Weights of a small mixture-of-experts language model, trained from scratch on English Wikipedia.
Experts: 64 experts in each of 13 layers, 32 GeGLU neurons an expert, 8 picks a token, a softmax router.
Training: a variant of SOAP for the experts, 238M tokens.
Below are experts of layer 7 (counted from 0) of a mixture-of-experts language model. Rows are named router (the router's row for the expert), gate (a neuron's input weights, with its number), up (a neuron's input weights, with its number) and show model dimensions 0-111. Each number is 200 + 30 x the weight over its row's rms, rounded and kept within 0 to 999.
After each expert's rows: "gets" lists some tokens that make up at least twice as much of what it gets as of all text. This comes from a sample of Wikipedia text that the model never trained on. Tokens count by the router's weight.

# expert 16
router,211,232,207,156,169,188,255,191,181,198,207,214,230,136,210,109,172,218,202,188,173,199,211,224,210,204,196,172,286,206,198,169,189,149,167,195,191,202,203,202,190,234,187,231,239,175,189,242,167,185,199,208,195,258,210,200,191,211,205,163,234,201,223,249,194,180,210,193,192,236,197,165,237,205,165,194,160,185,188,199,199,228,186,218,180,205,243,156,240,182,234,225,193,205,227,266,173,219,228,126,204,183,244,200,243,188,173,191,237,231,139,229
gate1,195,183,266,195,198,217,222,223,198,202,224,218,191,203,244,204,209,192,184,187,173,137,177,195,171,131,178,203,254,268,214,218,129,209,211,232,220,257,192,176,250,198,258,225,216,192,216,230,194,234,247,198,250,195,198,223,150,209,273,165,236,260,182,188,224,250,231,170,219,233,200,237,180,161,219,220,182,198,165,182,230,199,169,176,220,207,202,221,194,182,181,227,214,221,205,217,243,212,182,220,201,141,202,195,169,200,197,252,198,228,231,214
up1,181,226,197,203,197,234,191,236,220,176,243,159,211,243,170,184,152,245,209,212,214,169,215,145,193,200,202,233,175,162,176,181,235,198,225,233,175,118,250,232,219,177,226,201,201,221,189,142,223,188,188,197,211,165,243,236,255,150,137,207,184,162,185,192,186,245,147,164,216,204,212,180,246,189,191,188,162,212,226,213,202,237,249,191,186,242,152,164,207,252,270,223,204,173,181,193,197,219,149,205,163,251,181,193,213,148,196,147,191,123,192,183
gets: "1", "20", "19", "2", "0", "3"

# expert 2
router,163,119,188,187,244,188,272,218,238,123,204,214,204,220,256,201,181,188,231,141,156,176,163,219,250,186,186,186,155,206,197,193,151,184,195,219,234,234,173,206,171,160,232,173,191,195,188,216,225,153,177,213,179,224,197,213,206,192,216,223,237,187,154,136,212,189,209,132,177,188,221,152,132,196,141,199,209,227,176,196,181,230,201,126,196,182,162,194,184,182,215,179,137,149,217,218,176,221,184,256,193,197,197,199,187,187,189,168,191,209,173,253
gate1,212,196,134,215,235,184,253,222,172,131,267,187,161,191,205,208,141,220,168,209,254,234,169,213,179,198,216,224,191,201,194,206,189,273,253,185,222,222,141,208,227,196,176,211,180,177,216,233,210,198,144,193,158,183,175,258,260,176,187,161,197,156,234,195,184,203,245,191,194,211,204,174,188,197,189,182,205,152,172,240,207,242,166,164,167,185,150,196,233,175,189,208,189,183,165,232,224,249,159,210,247,203,218,194,152,216,223,223,193,181,214,185
up1,206,254,140,226,155,209,178,211,205,221,173,203,204,200,216,208,170,162,206,200,213,210,239,195,205,193,202,230,195,188,236,228,209,177,229,191,250,240,217,142,169,239,156,243,229,197,203,173,149,193,167,276,200,163,219,238,227,221,260,183,231,233,206,175,196,149,259,209,212,208,209,189,201,172,218,271,196,165,211,172,194,220,181,202,221,230,180,155,176,205,171,245,189,163,183,193,190,150,200,181,202,172,237,188,186,194,188,262,168,183,232,241
gets: "|", ".", " |", " |\n", "-", ".\n\n"

# expert 54
router,185,179,194,145,250,170,200,180,190,205,227,192,261,206,206,226,191,236,197,194,115,193,193,173,187,212,223,196,207,189,213,192,213,205,160,191,182,171,150,180,190,209,220,189,204,184,197,182,231,214,148,185,201,209,161,197,218,220,139,193,147,181,251,245,190,175,217,173,247,133,168,214,178,172,204,204,215,214,235,188,198,174,169,109,190,211,222,172,146,193,220,166,159,189,197,200,229,196,268,154,212,245,166,171,232,204,170,203,166,231,219,216
gate0,211,208,223,194,242,196,252,187,172,231,176,197,185,218,232,213,147,182,212,216,157,186,193,234,245,178,306,216,227,172,233,163,217,219,174,189,185,179,197,216,200,190,150,201,191,140,138,177,204,197,177,213,204,232,153,205,195,163,157,189,251,228,211,252,183,235,266,160,204,229,196,188,179,235,141,169,234,144,197,114,214,225,202,204,209,155,193,243,180,196,245,201,243,248,185,172,240,203,224,208,196,132,191,205,175,223,228,212,212,215,223,198
up0,183,216,165,194,238,199,165,230,173,241,186,180,208,202,226,215,224,207,200,171,236,189,184,199,242,214,176,261,204,188,199,176,231,265,194,183,205,236,223,206,202,159,209,205,233,219,193,224,210,182,160,182,194,194,247,187,263,236,150,229,250,197,187,199,237,218,161,156,174,188,221,216,189,210,207,171,199,144,226,171,232,160,178,226,194,185,140,160,78,201,191,208,238,210,227,218,168,211,206,211,207,148,195,214,178,182,210,225,205,210,244,154
gets: " |", ",", ".", " and", ";", "-"

# expert 18
router,222,204,235,178,244,189,211,246,168,162,192,247,161,164,188,173,181,171,140,159,235,204,215,159,238,196,160,256,187,144,222,226,212,172,188,227,185,250,175,169,178,165,208,240,187,209,148,266,189,195,188,199,208,219,212,197,181,215,159,174,227,197,192,159,158,196,224,261,195,213,219,217,154,214,202,221,178,177,186,246,243,235,188,158,230,220,242,162,190,200,134,222,200,226,202,213,154,202,99,168,211,183,208,173,231,210,240,142,172,227,143,213
gate1,257,188,195,190,235,266,258,211,196,161,101,211,208,186,189,178,212,208,158,200,206,197,194,221,226,168,192,180,208,193,221,210,211,171,196,211,172,192,180,177,178,220,187,189,203,162,210,230,228,195,199,166,235,235,177,224,200,193,181,249,225,207,237,224,161,216,160,216,203,273,274,192,149,252,188,183,200,233,193,203,172,233,196,197,229,194,198,212,213,215,146,152,185,155,206,158,166,204,217,202,181,219,195,172,185,233,221,222,203,225,174,218
up1,226,153,202,173,215,172,224,173,156,213,155,210,196,228,221,184,226,201,190,156,199,190,226,183,162,244,279,222,269,225,159,201,240,164,217,233,158,240,162,189,136,205,203,181,196,218,218,233,229,227,167,194,151,155,203,210,205,184,207,186,243,164,199,235,225,195,213,233,167,179,188,195,200,179,215,201,179,196,223,178,186,192,189,229,247,251,220,153,206,209,162,195,136,248,149,217,234,172,214,201,166,193,230,193,168,193,252,203,156,227,177,198
gets: "0", " was", " is", "1", " be", " been"

# expert 19
router,192,175,232,206,212,221,143,202,196,191,160,172,204,251,240,199,229,196,236,213,227,248,168,156,167,178,168,188,174,231,189,183,220,134,254,210,197,225,223,225,168,185,188,220,233,225,238,203,218,202,242,204,190,229,215,184,243,204,199,188,211,212,163,202,165,162,218,195,223,207,226,211,170,182,233,142,195,182,186,167,146,181,205,214,147,243,175,229,177,177,187,165,229,194,151,173,191,225,236,180,164,223,210,230,165,185,190,199,207,275,164,172
gate1,207,162,233,183,233,217,177,129,179,179,249,307,112,151,205,252,195,220,211,238,170,211,239,224,190,227,199,207,185,179,160,219,199,229,220,223,188,230,199,217,161,178,221,249,226,202,216,229,236,216,193,239,205,237,179,170,232,238,217,242,198,196,225,216,171,230,212,176,206,201,176,212,233,187,161,244,217,156,189,226,195,235,173,218,159,210,210,227,205,228,157,199,189,167,203,154,184,211,214,182,205,211,149,218,162,188,198,219,156,300,235,203
up1,188,170,212,240,185,233,239,198,206,202,225,192,255,192,160,143,208,197,180,213,187,219,172,162,214,252,180,180,226,192,232,230,190,214,239,135,201,167,201,206,215,245,197,179,189,210,224,215,239,206,221,228,220,213,153,197,247,216,202,183,215,180,189,217,163,155,210,183,202,203,230,242,193,168,236,196,217,241,245,220,159,163,187,169,218,198,163,175,224,187,164,215,193,242,179,115,199,127,188,126,248,232,225,178,257,198,195,170,143,203,212,213
gets: " ", " (", "19", "–", " \"", "20"

# expert 3
router,205,207,208,191,262,191,168,225,193,158,193,203,238,158,190,173,182,153,217,192,182,248,180,249,203,209,205,241,191,220,190,261,184,244,208,198,266,186,160,203,178,201,173,235,177,192,163,180,165,190,153,212,199,219,148,213,231,180,151,225,175,180,206,221,154,235,246,272,189,215,187,233,175,204,230,204,186,209,186,213,155,170,178,220,148,180,221,220,135,178,192,238,246,197,182,164,166,168,183,179,233,191,181,178,266,142,182,178,201,183,217,161
gate0,203,176,227,211,211,230,235,177,193,225,210,125,181,154,204,241,209,209,221,198,198,251,253,132,263,238,221,154,187,169,276,203,241,162,262,210,202,204,263,206,141,185,197,188,184,168,209,220,207,185,161,177,198,180,208,194,231,199,219,238,253,169,174,180,203,179,213,201,248,227,257,175,189,211,234,259,220,209,251,147,193,231,222,192,194,200,214,249,191,190,171,218,196,247,261,245,163,213,193,178,209,213,206,169,153,202,160,197,214,210,272,191
up0,137,230,177,257,193,252,217,166,205,240,205,163,202,209,160,249,178,203,198,151,224,255,248,214,178,194,187,235,188,154,242,247,207,289,246,212,251,163,237,201,188,171,198,222,153,214,204,162,178,171,214,177,255,281,180,233,226,208,179,249,257,223,227,181,236,218,184,212,181,244,206,221,297,216,192,198,253,196,206,176,175,271,190,179,193,221,204,208,145,179,223,175,204,172,168,207,188,212,203,161,222,161,233,179,183,185,188,188,184,234,211,191
gets: " was", " to", " and", " is", " as", " were"

# expert 24
router,164,200,156,198,208,184,201,194,197,196,173,250,241,216,193,241,180,179,178,204,200,134,174,212,213,217,213,253,241,185,222,212,225,220,141,248,221,199,201,159,229,175,204,226,230,217,224,184,220,206,151,221,192,184,190,243,209,186,174,271,194,168,148,164,121,220,235,186,240,228,221,222,223,227,233,207,189,169,197,231,190,206,168,189,198,211,182,188,162,217,184,175,222,141,130,194,181,195,174,192,148,148,184,168,205,190,203,214,224,291,181,201
gate0,198,304,223,200,239,197,193,172,247,170,242,253,187,210,272,194,235,145,201,197,180,204,224,208,172,195,184,245,249,209,179,210,215,232,152,231,192,217,192,166,199,216,187,225,185,217,181,170,160,215,213,218,220,182,240,269,228,226,177,183,196,183,234,224,233,210,178,295,165,220,201,253,152,180,188,220,174,181,227,239,208,223,148,136,197,194,255,185,165,206,180,204,207,210,146,160,176,211,166,228,163,173,212,218,257,230,216,177,177,208,144,223
up0,268,225,170,200,170,170,180,251,186,222,154,173,178,204,237,204,188,211,200,189,203,233,213,230,255,253,227,223,140,186,184,161,205,223,206,171,168,177,241,214,235,194,208,199,197,167,174,226,216,245,139,214,168,180,221,184,182,274,211,211,157,229,164,206,183,252,164,201,194,189,154,200,161,265,273,231,258,225,158,211,203,257,184,214,159,259,227,210,157,146,204,250,213,191,202,174,208,243,197,173,214,228,252,208,189,226,198,192,207,204,206,219
gets: " |\n", "\n", " was", ".\n\n", " is", ")\n"

# expert 11
router,161,131,171,236,223,208,167,224,211,218,224,205,222,150,190,164,182,239,193,180,212,214,225,188,237,183,176,214,202,201,185,252,223,227,178,190,207,232,213,170,256,176,212,208,183,152,204,210,186,209,210,139,212,230,257,196,172,166,218,200,225,225,176,161,206,181,172,210,169,174,214,225,197,232,193,213,153,142,206,193,223,220,180,196,206,178,235,149,203,237,183,195,199,259,237,174,172,192,150,177,212,163,217,125,230,196,247,145,209,173,169,196
gate1,209,193,221,221,166,182,188,223,209,165,237,145,206,184,230,193,168,205,221,179,194,236,218,176,200,220,210,195,198,134,179,150,238,173,239,228,210,206,225,168,260,181,229,135,200,133,157,209,201,228,187,208,203,223,277,159,218,171,239,219,205,175,186,173,190,170,176,220,241,207,167,185,160,206,197,163,213,222,227,227,268,259,222,197,220,199,222,190,174,240,189,178,154,218,228,186,208,222,184,218,213,206,187,151,179,230,219,178,198,184,222,161
up1,200,129,213,199,195,190,219,221,243,232,201,214,224,152,205,232,256,216,224,162,167,191,192,193,221,194,170,205,191,175,280,133,175,213,186,169,193,153,234,184,211,153,152,205,197,200,154,251,219,212,196,198,208,199,178,189,234,203,183,186,231,184,221,197,158,262,192,200,210,206,236,172,200,194,196,183,215,197,256,221,220,154,213,197,190,192,273,228,139,196,210,216,229,175,192,227,178,244,133,203,190,246,206,202,194,209,192,223,249,206,166,183
gets: "\n", "-", " by", ":", ")\n", " name"

# expert 0
router,239,251,205,176,220,210,172,209,204,211,229,238,168,186,188,163,204,232,192,192,179,231,209,179,214,207,197,218,182,159,224,223,176,202,148,236,227,207,201,129,233,177,190,218,203,140,195,172,217,185,142,211,175,187,150,212,250,179,121,209,208,192,186,132,160,196,241,204,215,169,198,202,248,189,229,206,214,158,232,266,252,231,225,139,191,148,175,198,170,234,209,210,249,131,200,186,202,195,234,192,155,175,224,157,165,209,181,193,181,257,262,204
gate0,169,203,199,220,171,232,154,217,205,194,164,212,130,236,206,170,228,202,215,237,226,177,174,209,183,295,207,174,223,227,243,240,199,186,182,196,183,187,250,250,194,222,187,206,182,274,184,294,237,226,176,161,217,159,182,185,237,214,194,206,175,132,194,175,212,167,207,207,214,234,195,218,224,222,195,219,249,213,126,195,209,126,192,196,162,218,234,209,212,198,138,204,212,213,250,151,200,183,165,184,198,226,166,188,147,191,241,202,233,169,186,181
up0,153,149,206,212,205,201,181,197,238,187,246,219,190,215,159,183,230,240,164,181,176,177,215,194,199,184,231,190,220,124,191,235,246,216,205,232,138,176,216,176,214,203,230,217,190,216,257,204,157,261,173,205,164,253,194,186,242,197,174,255,205,207,201,177,234,192,188,200,146,187,205,220,229,168,183,200,201,122,221,169,225,141,223,199,216,265,179,196,191,167,212,193,166,248,215,244,228,189,154,184,199,183,211,195,210,238,237,189,173,193,179,207
gets: " and", " in", " for", " as", ",", " with"

# expert 35
router,212,197,215,175,235,187,197,177,168,183,205,167,233,208,204,171,228,251,161,176,169,184,198,211,211,207,182,173,183,183,214,176,229,202,189,150,226,202,192,142,209,170,179,186,144,143,178,228,222,244,196,244,243,206,135,200,255,179,169,200,146,173,187,108,138,189,161,190,215,165,165,202,185,207,185,197,224,199,218,213,198,145,194,206,196,196,200,188,217,152,221,176,232,155,184,169,218,201,254,197,192,204,233,209,236,230,163,184,214,192,257,153
gate0,206,167,193,238,159,168,170,178,196,220,151,214,169,187,222,195,203,266,197,184,247,166,192,188,204,179,257,216,205,173,208,193,229,225,203,169,212,189,259,160,213,178,141,170,228,151,166,179,225,194,263,203,217,199,166,134,228,234,195,203,186,240,157,209,172,190,198,221,207,234,234,156,147,214,194,197,241,193,192,210,202,203,236,238,207,210,267,218,259,159,189,275,188,140,192,176,208,205,208,217,217,221,248,222,190,185,195,208,195,204,233,223
up0,229,201,202,197,170,164,228,222,159,188,209,175,168,187,202,262,212,198,214,216,178,204,127,192,140,185,219,159,159,199,206,237,183,142,203,195,168,189,147,151,205,170,205,223,154,184,199,169,228,171,152,200,219,268,141,186,216,213,182,212,198,182,185,219,177,196,152,236,179,166,179,241,199,183,213,161,148,228,205,216,211,228,174,211,217,194,236,160,176,223,182,201,160,162,161,109,194,234,196,185,217,162,174,245,229,209,162,182,195,174,191,193
gets: " of", " in", " for", " to", " on", " with"

# expert 44
router,175,208,221,161,222,157,177,182,245,220,203,241,208,236,221,187,253,193,153,174,175,168,193,155,181,225,186,191,195,166,194,220,210,213,181,167,199,134,169,196,209,191,247,169,186,203,249,202,182,191,182,236,225,155,202,182,264,182,203,175,166,210,228,224,191,209,199,191,209,161,194,202,216,159,216,246,163,236,209,174,237,220,189,158,200,190,203,159,121,234,237,171,193,126,256,213,239,239,255,191,268,231,252,180,246,168,225,177,151,192,249,260
gate0,229,195,235,199,232,195,193,188,172,251,197,202,192,252,230,157,217,176,256,222,176,207,200,170,192,235,204,251,193,211,118,217,172,172,195,197,183,165,221,169,216,224,159,188,107,161,169,246,215,223,195,236,229,173,183,225,230,253,209,185,181,223,198,171,193,156,158,193,89,142,267,161,193,159,252,184,176,206,167,200,265,237,216,223,192,219,196,198,189,169,183,197,162,225,224,226,238,223,179,179,196,227,227,159,213,188,193,226,171,242,264,201
up0,195,230,202,200,182,173,184,186,193,265,224,256,193,190,214,154,224,201,249,216,189,198,211,202,181,130,151,211,169,207,144,223,228,142,170,173,250,222,231,147,210,250,204,129,201,169,228,191,186,241,197,217,254,152,192,227,217,198,190,193,223,221,174,161,185,214,182,178,125,205,249,195,190,223,208,238,238,183,234,227,252,145,229,204,218,151,201,243,220,179,218,221,183,146,166,212,162,180,181,191,216,212,171,171,192,182,178,178,208,213,243,250
gets: " the", " |", " of", " in", ",", "-"

# expert 8
router,256,164,169,174,259,187,210,163,150,200,194,207,234,243,180,240,243,210,226,217,192,164,248,212,179,212,195,205,195,158,240,227,168,238,205,167,258,206,233,166,232,172,209,174,200,213,226,186,182,188,243,213,156,159,177,220,176,203,236,211,210,152,196,166,164,215,149,154,167,173,164,143,168,202,186,265,263,201,174,224,220,209,199,199,218,205,225,177,179,204,247,215,215,157,174,236,218,251,245,197,230,208,193,194,232,181,144,160,195,212,217,173
gate0,196,223,310,237,188,201,208,171,237,163,198,270,203,222,226,245,173,213,250,222,207,229,236,144,221,218,170,189,238,161,174,130,202,191,205,216,200,233,241,210,231,203,185,193,186,258,213,184,211,264,210,215,136,203,175,177,179,195,216,211,178,260,188,155,216,192,178,212,220,181,179,207,252,163,188,224,243,144,202,190,183,163,179,225,193,209,170,238,248,204,189,196,210,208,112,226,217,209,153,180,161,229,187,196,148,213,220,245,178,243,202,214
up0,189,221,238,241,231,207,190,164,199,195,162,225,153,209,214,194,211,176,287,258,188,165,195,151,204,217,164,236,241,207,190,215,181,208,226,201,218,195,198,171,234,219,186,209,171,283,186,167,165,214,173,261,181,213,170,218,141,201,229,163,176,243,158,201,213,187,186,216,147,226,153,216,175,221,209,197,218,158,209,160,217,205,135,232,201,206,149,193,193,193,198,218,168,204,176,176,217,213,215,155,181,215,124,187,216,212,161,203,177,190,223,251
gets: " the", " in", " of", " a", " The", " to"

# expert 14
router,184,171,141,189,243,168,273,173,236,129,216,147,170,195,231,226,205,213,165,157,142,178,197,248,207,183,213,215,241,238,193,235,146,236,215,189,240,220,183,180,186,213,215,173,157,228,179,199,212,184,214,170,220,188,159,240,180,248,223,169,193,160,220,209,144,207,183,200,191,183,189,249,189,195,213,196,188,232,178,196,154,216,234,162,208,244,187,151,186,181,215,199,203,203,172,241,203,199,225,211,229,223,168,154,239,205,189,204,199,227,214,181
gate1,222,215,218,202,159,196,192,211,155,210,201,189,137,228,233,219,189,125,192,201,209,245,190,179,190,232,224,205,254,178,234,226,216,211,191,255,110,201,162,213,217,233,201,197,132,217,201,195,212,186,178,183,179,189,197,265,213,241,197,226,163,239,174,240,187,183,188,203,209,196,233,169,177,251,220,182,242,203,192,212,226,175,199,200,178,224,203,190,198,164,184,190,237,197,222,203,234,198,181,209,189,234,239,210,170,140,191,247,192,213,194,173
up1,217,265,240,192,183,184,195,245,174,211,191,177,159,232,212,266,199,218,194,195,240,259,188,144,178,157,185,187,196,213,183,172,242,207,203,158,172,223,206,215,221,219,217,221,217,210,153,220,228,181,205,187,150,201,203,243,242,213,189,218,209,158,171,155,251,201,202,196,195,205,209,242,188,245,227,159,229,187,226,163,236,153,192,284,216,200,216,236,202,168,266,236,262,175,187,205,265,190,198,199,208,255,222,179,176,191,179,228,285,166,130,227
gets: " |", " the", "-", ":", "|", " in"

# expert 36
router,125,151,149,216,204,210,180,205,170,212,219,149,246,190,185,209,178,214,200,262,151,238,219,172,169,209,221,244,170,245,161,201,208,213,242,211,162,241,220,249,191,202,188,194,169,240,265,169,193,221,251,229,268,214,191,156,164,205,169,208,212,223,181,185,158,193,220,235,189,190,253,249,231,183,129,171,258,255,215,235,185,187,211,206,242,171,192,209,254,215,198,224,263,166,229,203,156,214,180,184,171,192,223,224,221,199,231,262,221,238,215,205
gate1,119,216,263,234,170,196,222,217,137,129,167,187,240,205,258,185,142,189,179,162,236,193,232,154,217,236,199,251,187,182,175,158,211,164,181,185,197,211,173,199,243,227,228,156,213,199,207,208,225,199,190,252,238,187,236,216,184,180,201,175,182,219,159,207,200,209,157,157,241,238,194,203,250,222,212,178,226,181,240,202,178,179,231,167,157,225,217,172,218,221,220,208,233,158,167,201,161,146,210,245,205,156,209,215,183,229,199,193,223,175,179,174
up1,283,158,177,194,135,195,255,163,215,196,200,224,173,194,206,197,169,223,129,217,201,224,130,188,161,204,173,187,245,217,177,172,211,183,219,187,201,187,244,182,214,234,236,174,137,232,172,181,247,192,198,193,207,212,208,184,185,184,227,186,187,225,214,174,204,233,238,252,201,234,182,181,197,168,227,188,166,180,217,243,206,219,228,136,213,212,161,178,190,131,215,206,218,189,204,160,184,180,170,220,195,184,182,236,198,171,194,218,205,135,211,223
gets: " (", ")", " \"", "\n\n", ".\n\n", " =\n\n"

# expert 55
router,239,222,206,183,186,233,218,175,207,180,161,185,185,151,203,108,195,217,205,232,147,198,203,186,123,218,205,164,231,147,210,183,208,190,250,185,188,173,164,228,264,241,212,204,196,199,210,203,230,206,208,192,235,233,203,176,212,160,199,151,205,193,185,250,178,183,178,198,222,168,206,193,244,189,184,244,141,191,183,230,214,198,174,234,227,224,250,181,244,150,225,201,185,211,189,287,162,210,184,130,222,244,201,203,233,194,226,215,218,218,159,233
gate1,260,165,181,155,252,185,224,195,218,203,176,200,227,236,249,199,269,221,212,229,161,208,184,186,216,202,209,190,257,215,203,236,166,202,249,193,187,199,200,189,206,187,245,175,229,198,191,227,236,168,269,252,258,172,235,239,216,218,194,243,223,213,169,247,164,177,203,201,249,178,217,242,105,209,230,190,216,224,203,201,223,224,207,234,182,203,234,203,177,187,170,245,179,153,226,173,237,176,197,213,220,165,206,137,236,155,206,160,198,235,196,221
up1,191,213,169,173,245,216,167,223,199,223,211,192,213,165,224,246,234,263,181,229,225,130,225,206,163,174,191,173,219,233,188,210,164,190,246,264,261,196,190,191,150,201,224,150,214,216,202,162,241,228,268,265,243,191,218,241,193,201,197,177,206,193,190,212,243,251,253,196,192,234,179,169,165,191,184,253,155,211,215,179,195,190,158,201,225,138,223,183,213,154,168,217,195,224,235,216,206,188,219,206,207,172,205,196,168,186,188,278,211,187,186,217
gets: ".", "0", "00", "5", "2", "9"

# expert 5
router,150,146,206,172,161,216,253,204,216,156,160,203,201,256,212,211,177,197,179,154,191,176,221,201,163,162,193,197,217,165,250,231,160,211,183,195,209,181,171,148,208,205,234,150,242,211,226,232,185,174,174,254,199,174,210,249,192,227,228,185,244,113,224,229,175,224,186,148,209,157,180,173,153,174,189,232,240,194,181,172,201,154,213,218,222,240,169,193,187,230,237,149,197,181,196,204,212,201,197,213,183,161,226,205,222,245,189,211,192,211,211,233
gate1,180,189,233,223,199,151,188,202,245,179,192,208,210,210,238,220,246,235,250,178,192,180,250,218,166,150,197,184,213,215,175,209,201,202,180,226,196,205,210,149,210,140,152,186,259,162,170,242,202,189,195,240,219,214,220,214,246,220,148,264,207,192,202,200,227,184,203,146,222,225,182,182,223,164,203,214,208,177,171,203,220,149,215,185,219,190,236,155,195,166,224,161,230,198,193,214,207,227,165,220,200,246,212,149,226,209,229,277,190,237,171,241
up1,184,186,219,190,181,235,225,189,251,265,217,236,202,235,194,195,200,210,191,218,240,189,182,231,217,200,219,173,187,228,214,175,222,173,194,229,170,203,209,262,221,227,158,228,179,206,218,177,172,233,208,234,161,196,188,175,204,224,141,141,196,228,213,226,146,160,197,192,286,206,215,172,223,199,170,213,235,277,181,171,224,196,203,218,182,180,181,188,238,200,203,207,165,239,233,233,175,246,196,232,237,255,228,252,187,208,232,203,211,167,183,189
gets: " the", " a", " in", " The", " his", "-"

# expert 50
router,200,176,183,188,240,170,204,191,228,222,275,204,219,160,180,208,188,170,206,165,154,179,174,241,189,167,227,156,186,191,189,243,215,177,241,185,245,246,226,201,230,198,233,226,212,217,162,238,176,174,153,192,165,210,193,232,255,216,212,194,146,153,253,255,235,231,195,192,221,180,223,223,191,175,242,145,227,209,167,153,155,224,190,203,140,212,176,220,159,217,225,226,192,216,214,221,190,211,257,234,202,206,218,150,209,175,185,226,195,168,195,163
gate0,221,204,243,229,171,212,248,257,203,247,239,214,225,170,177,261,186,199,196,230,173,211,147,209,164,178,259,193,170,142,238,167,124,157,233,237,164,191,247,207,171,173,238,197,192,206,235,228,190,288,236,171,203,233,238,203,211,190,215,190,189,203,217,291,188,211,186,199,212,221,235,229,167,214,208,218,223,223,210,194,193,178,230,242,229,199,223,172,177,219,228,206,194,212,162,209,152,252,223,164,217,174,180,233,176,182,188,182,213,214,234,199
up0,147,220,212,174,241,246,212,178,173,188,175,196,189,211,180,187,213,219,162,155,262,185,185,202,258,173,169,158,230,237,154,177,215,221,219,193,181,249,183,233,156,241,202,191,194,219,210,231,210,187,233,220,248,165,146,240,199,197,173,221,242,236,187,183,234,215,227,229,183,207,201,164,214,225,227,218,195,201,230,219,196,158,172,189,181,207,199,219,186,226,245,210,210,288,168,186,204,156,227,213,203,207,201,160,147,193,242,174,161,184,163,202
gets: " |", "-", " and", "\n", " of", ")"

# expert 61
router,192,194,200,146,248,224,179,182,194,189,177,245,257,175,191,200,182,132,182,143,249,254,156,202,196,246,219,178,202,215,203,210,174,200,189,207,261,178,190,138,194,186,213,218,271,194,186,226,154,195,111,245,208,247,199,191,210,181,159,148,202,117,201,170,148,205,227,213,217,212,159,186,184,219,195,172,170,176,215,187,228,180,173,179,244,234,201,188,163,220,215,192,253,158,147,198,192,169,208,181,200,188,186,142,236,210,161,160,223,206,222,166
gate0,204,235,186,189,183,209,154,200,197,214,137,179,210,220,252,178,232,193,184,154,146,181,161,241,197,255,201,254,241,212,179,178,178,239,154,197,226,178,292,221,242,185,212,179,200,216,152,200,224,192,176,181,138,168,207,224,260,173,229,205,214,181,179,219,201,222,171,186,192,216,184,235,173,180,241,204,199,213,184,200,216,198,204,199,188,196,239,130,172,183,171,196,220,229,211,183,196,222,171,191,205,174,171,221,261,242,191,149,135,251,189,237
up0,223,215,171,215,202,197,189,174,183,246,218,206,181,155,266,159,214,126,165,239,198,229,189,189,164,191,191,161,186,179,203,225,152,201,147,174,237,217,187,177,207,204,141,206,200,231,179,188,245,210,217,180,216,145,221,201,230,197,198,242,242,247,169,215,196,201,201,196,189,203,165,207,171,198,234,224,223,177,216,235,194,243,219,192,163,166,211,226,144,227,218,203,214,254,207,162,163,242,195,199,169,165,207,190,200,192,175,238,214,193,177,182
gets: " to", " and", " was", " is", " as", " with"

# expert 41
router,247,217,161,184,191,210,181,189,189,222,184,140,168,228,224,189,250,198,222,198,212,228,141,166,225,180,228,193,182,234,205,177,199,187,200,172,160,209,198,211,192,169,171,245,178,207,190,165,147,153,220,262,170,214,215,209,205,138,215,191,235,211,166,223,232,159,221,231,190,217,243,137,246,184,181,212,200,161,193,186,286,251,222,195,170,270,166,187,184,178,228,218,237,190,203,227,140,214,235,146,211,262,193,220,234,168,236,182,216,251,216,174
gate1,147,216,185,184,219,170,181,192,262,215,209,204,198,196,190,147,184,198,200,192,212,230,232,200,176,141,178,208,244,209,188,200,173,154,223,203,177,204,215,221,225,171,135,245,179,205,168,233,167,197,177,229,200,221,209,183,183,202,218,184,197,186,140,169,212,203,152,191,174,177,200,175,170,163,211,201,219,120,186,178,173,256,179,260,146,203,179,157,207,153,144,187,204,188,220,233,239,221,169,227,149,155,212,230,128,238,186,222,164,224,216,221
up1,186,207,209,151,182,213,230,197,261,219,199,207,227,239,206,219,129,223,168,192,190,219,165,211,207,233,178,154,174,189,216,214,177,232,266,198,229,218,214,195,177,168,228,180,215,208,208,187,145,222,213,114,178,268,229,156,216,222,199,190,207,213,175,236,200,187,209,162,197,170,222,186,250,170,182,205,245,248,184,242,220,195,195,189,161,177,211,228,181,227,234,128,211,148,245,193,149,229,189,240,162,214,229,139,215,259,242,170,222,156,210,184
gets: " ", "20", "19", "–", "18", "10"